Below are experts of layer 5 (counted from 0) of a mixture-of-experts language model. Rows are named router (the router's row for the expert) and show model dimensions 128-191. Each number is 500 + 25 x the weight over its row's rms, rounded and kept within 0 to 999. Numbers have three digits each.
After each expert's rows: a language model's description of what the expert responds to. This comes from a sample of Wikipedia text that the model never trained on.

# expert 1
router:498485472487485483474479514500476490549530437519465499481501474536494497492508453479528479464476495521480504464523521545513526486485498526523503469502493504488531490521514486526527510468497475
Word right after was, is, were, be or as, mostly participles and adjectives like known, considered, located, died, became.

# expert 11
router:461450495539472497542479470426484517498514496518462467496485507480498502555495487490539490510436499460489499514535542487460482461498490498499510522510522512529531484489468536517463506492527489
Modal verbs (can, may, would, will), to before verbs, and first letter pieces of words such as b-ind, sul-ph-ur.

# expert 0
router:451510520479504469527487465478489516521511490508531521542447490482461504521494507496501508532524494514489478455516479508542494521505464501471497457494519531525465530515471561474499463437510515
Subject nouns and pronouns opening a clause before a verb or "of", e.g. population, species, he, it, people, often in demographics text.

# expert 5
router:509473488505457497497474535490512514519524545474483482507480483485481543478494471485531487519495482495485483494486504509493497493501455495504499497496533464500535500536522545491487489496508527
Final pieces of surnames and scientific or foreign words, plus the following comma or closing parenthesis, e.g. -son, -ensis, -ević, Burton.

# expert 14
router:456500428496493494477465486486487498506507473506478484487485540513450504501519501508496459512498498506488517492494473477479517458480498524523497475463514543544538514504521556494454496500456467
Newlines, paragraph breaks, list dashes and == heading markers, especially between lines of taxonomy infoboxes and lists like Family: Geometridae.

# expert 6
router:528506474514517456492500492490469535531511497503496515520417491507477507539493504501517520489427488490503504488479490498496508493462486489500495513482522515523484476545509489480479520514517472
The space token opening a table cell after a pipe or semicolon, before numbers, plus currency and unit symbols like $, £, °.

# expert 15
router:431527472550509503480500474519486531495532514478497485503476425513519559510479525499525513552489477502506501495524492511496501524507456492463516513519489486490521546552489536472471495455464535
Column header words and numeric cell contents in wiki tables, such as Votes, Majority, Result, Surface, percentages and closing parentheses.

# expert 2
router:469520506528529469449526473485532473528466509490489473512515530566503496488471514537517501501505506496511476490512506510492469521508516511472495516517482507502484462500513570487506453470476484
Nouns and dates in entertainment and football career text, such as album, television, guitar, club, plus final year digits in match dates.

# expert 3
router:474493469518477498510457502518517440506519505490513479507450437544502500492500502498499468505549496523484493495470474552482500490467511532508515522473492503488523510531516522490520471481528487
First names and name-initial pieces starting a personal name, e.g. John, David, Mc, single initials, often after by or a dash.

# expert 4
router:529529453529459502460492496525488573479502495542502512532532480512507507491517500515490525504473466534498518482484481521471528508498522451481498493477481514519494511557509485560531482530504474
Adjectives and nouns naming political, social or ideological domains, such as social, political, Communist, Islamic, economic, often before Party or -ism.

# expert 7
router:479509529495471478507467476475466511509486496525521468497516482530456507492537487546463464472528530562527484494537533489508521498455510521482504449478490545496495515440508537498497473500475453
Pipe separators between cells in wiki tables of scores and statistics, plus colons, semicolons and coordinate marks like °N.

# expert 12
router:484477482466491491524497499518483496522528513519533521512458524522498527558532519521507514461485499523500501500476492547511501495482515476501542512498554548537524518491516523493484492520496487
Periods ending sentences or inside decimals, plus clause-linking words like where, when, while, but, However.

# expert 10
router:495508531538517485528493435534441546493503527493505511504432514505480537498513483547530475519513480469503479535502486473472487533493497503471517473537448546502514508571535485525445478525471502
Material and structural words in descriptions of buildings, objects and organisms, such as water, brick, stone, roof, gabled, conical.

# expert 9
router:529483470534494466521459463506437486474516476487545502479499474457518487519515543488493513494458494498479512561525472558525534497487518477472539485490501478513478486495523553473464529480498501
Opening parentheses and common prepositions or articles (the, of, in, from) introducing names, dates, labels or qualifiers.

# expert 8
router:535501490537487458482432482533487523497492459513573502492455515481518516507495493539497506501465514482481500493519505494460484515491492476529530522525495505461514538491490495536477520505475520
Words about winning and competitions in sports text, such as won, Championships, Open, Olympics, and ordinals like first or fourth after won his.